Below are experts of layer 4 (counted from 0) of a mixture-of-experts language model. Rows are named router (the router's row for the expert), gate (a neuron's input weights, with its number), up (a neuron's input weights, with its number), down (a neuron's output weights, with its number) and show model dimensions 0-255. Each number is 128 + 32 x the weight over its row's rms, rounded and kept within 0 to 255.
Before each expert's rows: "comes before" lists some tokens at least twice as common just after its tokens as in all text. This comes from a sample of Wikipedia text that the model never trained on. Tokens count by the router's weight.

# expert 24
comes before: " the", " a", " his", " an", " M", " S"
router [146 144  56 154 167  94 173 153 172 116 101 119 143 117  95 132 156 145 107  78 142  97 117 178 144 126  80 135 123 146 113  66 111 172 105  84 119  82 106 131  96 116 147 135 150  97  94  96 124 116 135  71 197 192 127 155 140 166 123  79 167 106  63  81 131 114 170 170 170  93  93 121 113 120 136  77 145 136 135 143 105 111 130 145 148 169 103  82 133 102  89 222 104 139  83 153 120  93 148 105 162  55 101 164 143  96 129 117 129 175 109 125 119 143 133 144 151 180 134 140 118 113 161 138 115 120 147 144 131 118 150  75 202 136 166 185 150  78  85  97 144 136 139 114 137  87 124 115 159 128 144 105  95 114 139 127 139 174  31 170  82 149 117 160 108 129 119 102 114 188 123 152 124 183  96 186 144 156  74 117  95 143 124 132 166 105 130 178 151 113 116 115 120 205 185 113 151  86  49  64 134 117 121  92 170 133  91 145 108 111 172 102 150 143 126 164 151 117 161 196 121 152 131 132 176 141 110 101 123 129 182 152 155  86 160 168  92 125 100 140 156 102 182  49 182 124 139 108 142 113 163 100 120 170 108  85]
gate1 [129 167 117 122  99 181 110 153 134 104 102 115  78 135 158 123  99 176 143 101 130 215 151 122 114 143 116 124  94 167 154 135 130 133  84 175  95 150 140 125 116 109 186 143 163 183 112  68 157 164 141  95 100 110  32 166 120  85 114 156 124  85 133 140 119 209 171 109  69 110 108 132 142 160 146 110 104 152 192 101  95 134 173 105  52 164 123 162 136 119 137  85 182 145 157 120  96 148 124 114 150  84 108  99  95 124 115 128 188 145 170 133 141  97 108  93 101 125  91 166 121  73 155 116 100  94 112 106 177 154 148 108 102 127 157 173 130  72 122 196 218 133 143 103 147 129 112 117  65 104  92 181 102 123  98 118  96  95  86 119 166  95 125 150 163 181 160 176  77 141 141 149 131 129  95 192 108 194  83 132  72 149 110 100 116  92 197 147 147 129  95  80 128 103 164 131 128  76 155 153 128 133 133 173 167 103  82 174 150  80 117 117 151 117  60 175 103 155 153 123 106  70 101 139  61 109 140 162 105 170 126 110 185  94 167 129 135 124 109  75 148 123 143 116 107 132 148 134 137 123 135 142 128 146 132 144]
up1 [157 208 120 130 102 113 118 124 165 172 128 149 113 133 118 124 120 107  96  71 167 153  91 171 124 155  86 124  86 137 119 136 100 129  72  84 107  42 124 170  77 150 164 130 131 131 107 107 150 163 158 181  91 163 126 149 117 169  37 144 102  87 127 140  97 104 132 114 182 190 122 131 163 159 173 112 128 131 107 119  97 108 125 116 165 135 120 124 174 143 133 166 110 159 124 119 122 153 163 191 119 142 142 101 122 165 126 113 108 136 106 135 136 227 164 105 152 175 132 140 135 108 133  97 176 123 103  81 138 105 181  86 117 135 140 115  97  54 114 114 172  71  90 120 141 182 124 128 124  89 122 147 105 142  94 155 152 148 124 120 178 160 180 101 136  93 183  87 118 110  65 163 145 130 195  71 206  80 125 166  97 119  93  94 152 149 111  82 123 145  95 123 144 170 115 117 173 102  81 179  29 126 199 144  97 124 155 157  81 120  89  86 113 141 156 123 106 127 206 151  88 110 130 142 131 141 111 151 130  71 168 122 111 115 166 164 120  89 139 110 141 135 130  99 123 142  83 202 129 144 180 146 135 108 144 121]
down1 [104  48 142 179 150 110  62 129 103 123 112 164 119  82 128 108 140 144  98 152 188 101 133 109 101 104 147 102 163 104  76  83 155 103 142 178 144 175 142 160 129 192 124 148 149 136  60 135 109 122  71 111 155  74  68 137  71  83 181 145 149 138 108  55 166 161  88 106  74 111 136 125 170 119 106 174 152 139 138 116 170  84 137  67 170 137 106 107 127 105  95 137  51 118 110 124 171 101 174 147 142 152 122 145 112 122 147 184  78  62 151 157 157 144 141 139 108 141 150 131 152 142 134 134 140 138 121  65  84 128  89 155 146 131 156 166 166 150 109  97  89 118  77  90 162  87 162  91 189 113 121  75  97 168 114 153 122 160 125 171 153 142 143 201 123 143  86 168 183 133 164 145  94 136 146 153 115  77 135  95 146 153 206 171 134 113 107  79 122 142 155 156 125 129 102 164 129  98 182 138 138  89 115 138 137  86 138 100  74 103 173 114 143 117  58 155 127 140  89 152 176 121 118 132 132 118 182  86 136 110 116 135 104 111  54  84 148 131  91 121 119 153 168 174 128 133 164 131 144 116  64 157  69 121 126 103]

# expert 9
comes before: "\n", " ", " 0", " 1", " 2", " 3"
router [148 114 114 135 143  51 143 100 160 144 153 145 125 111 129 161 119 142  94  88 134 146 179 161 172 127 104  96 172 154 107 120  98 104 120 136  77 130  97 151 121 125 149 145 141  81 126 124  74 152 116 117 166 188 146 185 128  99 119 114 105 105 131  89  92 193 201 126 125  83 156 122 132 110 142 102  94 130 188 211  65 139 112 124 110 171 106 162 216 118 115 216 111 143  88 137 119 111 178 104 126 175  77 183 200 111 129 108  86  84 151  90  70 148 121 162 138 183 137  85 108 140 153 109 127 126 126 154 144 153 163  95 201 179 193 142 128  98 150 115 136  57 125  88 130  99 134 125 135 154 150  89 109  99 132 105  40  75 119 137 152 151  92 105 109 174 107  92  74 129  81 122 116 157 124 138 111 126 113 115 111 169 119 162 143 104 165  99 194 157 108  85 194 188 148  90 133 131  84 131 127 159 110 135  97 105  99 135  51 196 157 129 148 119 141 144 173 107  86 118 163 119 139 123 129 104 133  97 105 119 174 142 143 110 121 152 113 122 130 163 133 162 158  94 106 106  95 197 139 148 158 129 106 161 181 123]
gate1 [112 109 143  80  88 106  95 156 147 101 172 209 104 101 120 124 126 165 177 148  71 150  97 143  75  43 145 169 167 146 123 167 126 106 155 117 176 183 134 146 145 154  94 109  72  84  76 136 174 163 129  99 135 101 134 129 146 179 112 132 109 107  91 100 149 140 164 104 134 136 103 147 111 100 152 185 130 123 122 105 117 123 129 150  91 134 199  98 114 132  78 185 138 167 165 175 177 103 197 134  76  99 116 155 116 134 137 154  86 135 110 149 171 146 122  89 106 131  88 224  55 171 125 117 137  86 126 126 118 104 140  76 157 142  89  70 110 105 149 133 138 140 109 135  80 112 123 161 117 147 152 163 120  89  99 122  95 138 168  96 109 143 122 112 164 123  55 157 123 110 174 144 148 145 124 178 112 101 119 170 165  72 150 101  75 122 162 147 138 106 100 112 121  89 190 108 116 153 155 100  97 103 154 110  97  68  77 104 135 144 110 155 129 113 148 111  96 152  93 179 121  63 139 138 122 113 177 121 114 137 196 134 131 125 149 160  46  74 152 110  93 120  66 158 140 102 147 115 161  72 130  84 203 152 128 123]
up1 [ 20 144 157 107  88 134 108 107 120 120 152 101 139 146 134 142 149 159  92 125 140 115 123 111 176  68 175  96 166 116  78 113 131  67 150 121 128 166 138  95 145 147 104 163 119 112  75 127 184 168 170  93 182 157 117 102 143 109 144 187 117  80 121  88  94 158 188 122 120 161 134 120  85 125 138 122 109 119 168 114 134 105 139 106 104 130 158 164 105 109 121  68 112 187  87 156 122 178 133  36  84 134 165 209 149 106 166 129 114  65 150 111  95  97  78  57 128 106  69  76 103 150  19 136 113 110 125 153 107  81 137  68 130 157 118 131 109 129 108 172 144  78 178 172  57 127 139  85  87 160 132 155 173  84  55  36  96 117 162 101 172 134 152  77 117 136 127 141 145 137 136 154 137 143 145 112 156 109 115 152 123 155 181  73 118 116 105 129 100 145 103 177 157 109 129  85  98 146 120 121 150 132 152 105 130 103 169 159 161 126  83  93 142  98 105 113 167 169 109 142 104  63 125 165 143 121 165  96 114 152 145 124 122 144 115 105 141 111 152 140 102 150 134 133 134 128 120 133 121 103 181  86 158  91 126 146]
down1 [112 140 108 146 105 139 142 107 108 150 130 119  92 137 151 131 117 156 197 175 117 209 167 134  83 171 153 113 152 205 160 139 112 116 120 133 156 131 124 113 157 162 111  94  95  97  99  99 175 132 127 166 125 141 113  97 195 173 143  47 123 142  42  93 147 103 109 131 122 197 140 133 100 155  91 114 186 122 112 114 119 153  80 159 147 175 140 132 163 127 121 164 143  98 118 139 138 133 175 119 108 110 101  90 130 170 159 160  96 156  40 137 153  97 159 127 107  96 127 172 121 159 128  77  68 197 121 180 131  70 133  91 175 153 109 129 128 160 168 141 162 111 106 106 151 156  98 114 155 143 105  57 133 116 134 125  90 162 183 105 102 151 139 143  87 120  66 114 142 195 176 147 194 151 131 132 176  82 150 134 141 131 134 145  80 111 181 119 173 145 168 133 160 201 148 111 169 118 117 106  68 123 140 125 121  99 134 144 110 135 139 135 188 108 165 198 112 101 102  83 106  76 114 111 111 111 148 215 165 158 176 117 147 111 130 115  84 116  73  78 117 132 136  96  91  60 137  88 112 135 136 150 148 122 150 155]

# expert 21
comes before: "\n", " The", " He", " In", " ", "ed"
router [113 102  93 142 132 125 169 103 122  68 102  93 163 102 113 148  74 149 104 138 158 136 110 166 132 170 105  79 140 147  80 145 112 176 138 148 105 114 158 166 126 127 157 109 166 105 117 113 139  95  99 119 185 129 202 165  95 132 100  68 115 153  97 121  97 131  90 183 152 164  66 164  93 103 116 115 147 183 160 180 147 148 183  71 132 128 122  55 167 129 133 154 120 149  82 166 124 165 187  71 134 141  94 182 181 128 141  95  71 134 184 133  78 122 103  95 162 186 158 148  58  94 123  68 112 112 181 131 140  85 166 129 123 167 136 169 106  86 107 168 183  99  90  66 114 139  26 162 136 167 141  80 120 104 169  81 116 109 119 121 153 153 125 165 149 130  91 146 135 100  98  80 142 163 135 141 102 117  75 105 105  97  65 141 181  96 133 157 177 191  95 107 138 151 146 128 186 148 128  96  89 110 120 107 141 177 111 158 109 159 189 143 164 103 144 114 130 134 136 164 121 122  91 135 154  97 109  88  88 128 123 153 127 120 168 133 134 150 144 105 155 157 117  87 152  97 114 193 165  93 120 110  96 154 134 127]
gate0 [178 141 100 138 130 145 152 155 170 108 109 126 101  78 100 137 112 133 154 119  93 124 111 131  96 173  65  81 113 145  92 171 126 132 117 151 108 120 104 133 107 157 122 136 147 123 110  91 184 179 108 133 122 189 100 112  89 156  94 103 152 134 116 130 104  93 105 168  92 129 118 114  43 146 119  87  99 148  66 167 125 221 100   8 121 175 117 112 144 121 169  93 164 185 127 148 122 130 126 138 111 163 175  95 131 167  77 108 118 107  95 147 114  64 115 130 108  94 139 148 102 182 157 102 131  58 160 130 138 163 119 161 109 105 108 124 136 112 131  76 113 130 126 133 174  99 132  49 116 163 135  88 130 101 125 124 119  91 103 194 100 142 156  70  96 127 104  94 103 182 144 110 138  92 144  74 116  94  69 126 127 151 153  98 116 156 138 168 120 127  87  72  67  99 166 187 134 167  92 105 140 169  97 133 159 112 160  80 116  33 138 156  62 146 152 139  99 147 130 137  90 108  94 166 158 136 100 120 144 154 147 174  58 104 143 168 126 158 111 130 169 145 133 112 161  71  83 135 148 134 128  84 137  58 119 129]
up0 [175 123 107 153  66 182 156  60 122  99 118 140 140 123 109 168 175 178 186 149  96 114 136 203 149 145 113  66 100  54  89 130 166 103 109 162 110 147 155  97 148 169  58 141 174 127 123 129 131 120  87  90 113 161 122 147 133 137 150 102  64 202 129 171  99  85 195 139 117 140  99 173 174 131 144 140 134 184 107 100 180 125 106 127 103 117 101 136 111 100  74 135 212 113  64 127 151 108 117 103  95 150 139 118 145 122 117 183 120 135 125 135 121 166 145 106 178 140  95  83 148 145 144 109 111 145 163 140 181 156  70 141 181 149 114 129 121 133 129 118  79 169 104 111  87 152 103 119 124 116  70 155 130  70 132  90 169 129 169 127 145 154 145  74  76 145 139 113 126 176 110 119 147 126  90 167 128  70 170 154 154 134 185 147 166  74 148 103  67 136 110 156 114 139  99 118 138 149 146 127 132 149 120 126 186 135 205 168 107 140 140 126  83 158 212 103 147 110  97 106 127  80  74 133 130  96 138 174  91  82 143 105 148 116 121 153  91  86 102 112  74 132 134 132 163  92 123 114  81 143  97  96 187 148 179 142]
down0 [172 141 145 161  48 105 161 159 133 153 133 135 137 122 152 153 164 134  89 153  83  99 157  81 138 101 140 143 152 130 198 131 216 107 175 118 131 123  90 155 141 123 125 121 149 125 130 138 103 163 123 126 120 113 158 105 148  83  72 102  80 158 146 176  77 128  96 108 118 185 125 143 142 116 118  95 170 103 216 115 153 156 185  88  98 129  89 146 114 157 122 115 107 163 154  91 116 190 169 138 135 119 159 180 147 144 179 127 151 164 115 149  99  80 119  88 159 109 144 125 152 189 118  81 112 148 123 137 148 105 155 148  62 111 206 114 168 174 151  79 149 159 118 136 108 158 145 130 178 114  97 216 156 162 170 177 153 157 123  95 141 129 104 103  95 163 133 107 131 140 159 110 104 196 102 168 140 182 144 179  88  84 167 172 153 166 122 129 120 122 125 159 157 188 107 101 141 144 163 127 186 139 152 111 158 173 162  63  75 147  78 188  98  85 131 122 144 156 132 109  77 138 149 106 182 142 162 146  93 114 157 119 147 154 113 134 113 100 108  64 127 115  51 101 166 107  95 169  79 148 103 101 133 151 101 148]